{"n_experts": 64, "init_std_router": 0.0399, "head_dim": 96, "norm": "rmsnorm", "init_std_qkv": 0.0426, "optimizer": "ademamix", "batch_tokens": 65536, "doc_mask": true}
Below are experts of layer 4 (counted from 0) of a mixture-of-experts language model. Rows are named down (a neuron's output weights, with its number) and show model dimensions 0-191. Each number is 50 + 15 x the weight over its row's rms, rounded and kept within 0 to 99.
Before each expert's rows: a language model's description of what the expert responds to. This comes from a sample of Wikipedia text that the model never trained on.

# expert 33
What it handles: Common nouns and ordinal adjectives right after the or a, such as first, film, series, government, music, title.
down1:63 51 65 51 77 56 52 60 62 72 43 57 25 25 43 40 71 54 66 59 60 46 68 68 50 50 82 52 43 30 37 66 50 45 60 65 39 24 44 40 54 47 38 52 60 69 36 70 43 60 66 52 32 55 58 27 51 68 30 50 65 59 53 19 34 48 60 38 32 34 62 59 83 65 47 58 47 62 59 59 71 37 53 45 67 41 47 87 78 45 45 57 26 56 67 36 42 52 37 56 46 29 66 47 66 35 71 66 68 55 51 38 30 57 38 60 68 37 30 24 61 66 40 68 42 18 25 32 65 44 33 52 77 58 53 38 46 66 68 89 62 46 38 68 77 54 38 40 39 31 59 38 57 47 30 59 80 42 33 31 33 50 63 78 72 39 28 61 67 43 55 34 63 31 29 50 37 51 46 51 42 19 51 44 32 59 56 57 37 38 26 74

# expert 62
What it handles: Table pipes, colons after infobox field names and other separators, such as Deaths:, Publisher:, Suborder:, and underscores.
down0:27 57 60 42 59 48 28 53 53 30 32 53 64 57 33 32 40 48 71 29 43 52 45 63 29 66 33 40 47 55 49 41 55 51 42 46 36 50 40 51 48 53 39 72 52 84 49 48 56 57 56 66 43 48 70 49 68 62 49 33 84 55 56 42 60 66 47 53 50 48 15 65 52 51 63 45 58 34 52 27 37 44 44 22 59 30 51 66 28 25 69 64 35 44 31 31 51 55 74 43 61 47 78 46 51 31 70 36 45 56 69 34 43 00 54 47 73 69 53 49 41 52 23 44 52 40 46 39 57 47 70 77 59 57 59 22 41 25 44 50 50 30 76 46 11 32 45 71 49 40 42 51 58 56 71 31 28 61 44 43 06 45 52 37 56 30 38 52 73 54 66 30 60 44 61 56 34 60 38 24 46 50 69 19 71 44 46 53 65 58 50 61

# expert 41
What it handles: Prepositions, mainly of, following a noun or quantifier, as in one of, many of, some of, between, among.
down0:64 95 33 44 38 36 53 61 25 45 52 55 54 35 22 64 64 29 36 59 74 67 49 61 84 27 49 42 54 72 39 39 65 45 45 50 36 73 45 66 37 63 54 90 51 32 58 71 42 43 41 59 61 55 75 43 58 58 55 53 57 69 37 27 51 40 67 47 50 64 70 52 67 33 29 12 22 50 39 59 68 38 33 44 68 38 45 53 48 81 65 38 49 30 56 48 54 67 62 45 48 46 60 66 57 54 50 67 35 69 61 69 68 53 47 35 69 08 47 62 44 49 48 23 37 46 61 36 57 66 35 57 44 33 41 29 45 44 49 65 59 28 67 63 59 15 51 51 37 35 58 63 76 62 48 37 51 39 49 50 31 41 46 55 69 44 51 50 53 75 47 41 58 71 63 47 86 67 44 66 49 63 50 26 70 50 26 71 78 35 26 48

# expert 51
What it handles: English first names and surname endings in names from credits and sports tables, such as John, David, -son, -ey, -mond.
down0:57 36 23 55 45 39 66 17 40 52 55 15 82 63 47 65 32 29 73 46 25 20 49 45 65 50 69 62 61 52 65 67 47 35 42 71 62 52 69 68 53 45 43 64 21 66 60 49 37 31 50 14 42 33 31 19 48 34 33 63 36 75 46 55 71 61 43 34 50 40 63 54 39 49 71 48 25 20 56 49 50 54 61 40 75 49 72 38 48 38 36 35 58 59 55 48 48 10 49 52 49 72 51 61 61 69 50 42 43 57 58 59 35 42 86 81 45 57 52 62 50 40 62 65 39 53 55 58 37 59 51 24 74 71 25 39 53 39 45 66 33 51 63 46 45 52 36 24 43 37 63 43 55 33 59 29 34 60 71 44 58 51 48 82 60 59 14 46 50 68 61 45 42 45 35 46 30 63 38 29 69 52 78 45 64 65 34 54 30 54 47 63

# expert 25
What it handles: Suffixes ending participles and adjectives, such as -ed, -ing, -able, -ly, plus adjectives after articles like small, known, great.
down0:43 38 58 31 39 47 67 46 36 35 35 56 04 24 19 43 42 40 66 46 44 72 67 58 47 75 28 56 51 59 33 47 53 73 60 73 80 33 56 39 63 48 51 50 64 30 28 14 42 21 36 72 17 44 63 89 36 43 58 79 59 47 70 48 62 65 49 73 21 43 27 23 70 43 69 46 30 45 45 30 74 53 58 36 55 75 56 76 34 83 66 59 63 39 47 70 49 47 59 69 61 39 61 48 24 33 17 48 33 66 37 55 58 41 48 49 44 38 36 50 57 50 51 42 39 60 39 47 34 56 46 78 40 21 58 49 69 59 63 53 58 39 41 45 13 59 57 42 64 56 44 72 60 49 52 52 54 38 63 65 52 53 40 62 45 59 46 71 54 46 61 31 38 51 44 52 25 45 64 41 48 24 38 55 62 56 63 53 58 47 35 50

# expert 2
What it handles: Words inside titles and credits in entertainment lists and tables, such as film, album, series, Music, Love Story, TV series.
down0:74 73 47 65 66 45 50 46 41 33 54 41 29 35 53 59 53 60 27 57 42 44 30 61 32 48 51 63 76 55 33 43 57 66 28 57 51 53 45 44 45 38 40 34 32 59 51 83 72 45 53 77 46 50 87 35 30 62 72 39 52 58 56 16 54 29 59 50 62 51 72 56 70 70 62 54 36 54 56 67 73 57 42 48 45 53 27 28 62 64 49 64 67 69 48 51 66 50 43 61 47 56 44 57 46 72 59 66 46 52 61 62 60 71 58 40 69 28 60 68 62 39 49 34 48 34 87 52 58 61 50 27 60 34 57 65 58 35 47 41 50 36 55 61 71 19 54 46 36 73 55 48 63 52 66 38 32 72 43 58 46 83 53 75 26 21 46 52 87 50 54 30 44 57 65 62 55 64 77 51 43 57 80 77 52 32 35 67 71 60 99 46

# expert 18
What it handles: Three-letter country codes in sports tables, such as USA, GER, AZE, plus mid-word pieces of names and the conjunctions and, in, by.
down0:63 60 53 49 25 52 66 57 26 21 38 67 70 16 51 31 60 47 64 42 38 48 48 68 46 54 74 68 45 32 50 50 63 22 41 41 66 58 66 58 51 65 76 52 41 51 37 77 32 67 60 54 84 37 23 35 47 45 38 62 54 33 49 39 51 70 59 45 29 44 49 46 55 31 44 30 54 52 70 62 43 75 51 61 58 37 35 66 73 47 49 49 38 51 71 70 73 56 61 59 45 50 80 47 57 57 34 69 61 71 62 60 63 34 56 32 57 50 33 49 69 69 61 32 52 74 28 46 61 62 62 15 58 73 56 73 18 46 52 42 80 59 60 38 36 53 45 47 37 63 45 66 44 53 63 90 37 59 54 71 50 47 53 59 51 45 82 64 45 66 34 57 86 76 54 67 27 70 64 65 50 56 64 68 48 42 51 23 67 54 64 24

# expert 10
What it handles: Capital initials and first pieces of surnames and foreign place names, plus hyphens joining place names, e.g. George H. W., Boj-Cătun, Van Halen.
down0:29 24 47 40 77 73 25 41 70 57 51 16 42 52 29 64 32 31 22 81 55 44 50 44 64 43 55 43 45 57 49 55 49 43 77 41 79 44 47 43 46 58 47 52 64 50 35 42 33 45 42 50 57 38 67 41 15 75 68 27 41 42 31 49 84 25 54 48 34 44 47 60 40 65 52 62 53 64 48 45 61 53 59 28 19 45 58 59 52 47 36 60 32 39 50 55 40 38 58 78 70 45 30 35 62 39 58 54 50 60 52 33 52 54 29 43 54 33 42 84 71 45 38 48 42 56 43 65 71 57 21 39 29 46 63 39 55 14 52 52 65 54 38 79 63 58 39 29 73 30 52 22 43 40 53 45 53 56 51 43 50 54 67 63 69 65 51 72 69 33 55 35 83 20 40 47 45 36 42 69 26 66 41 68 45 33 40 65 22 44 89 55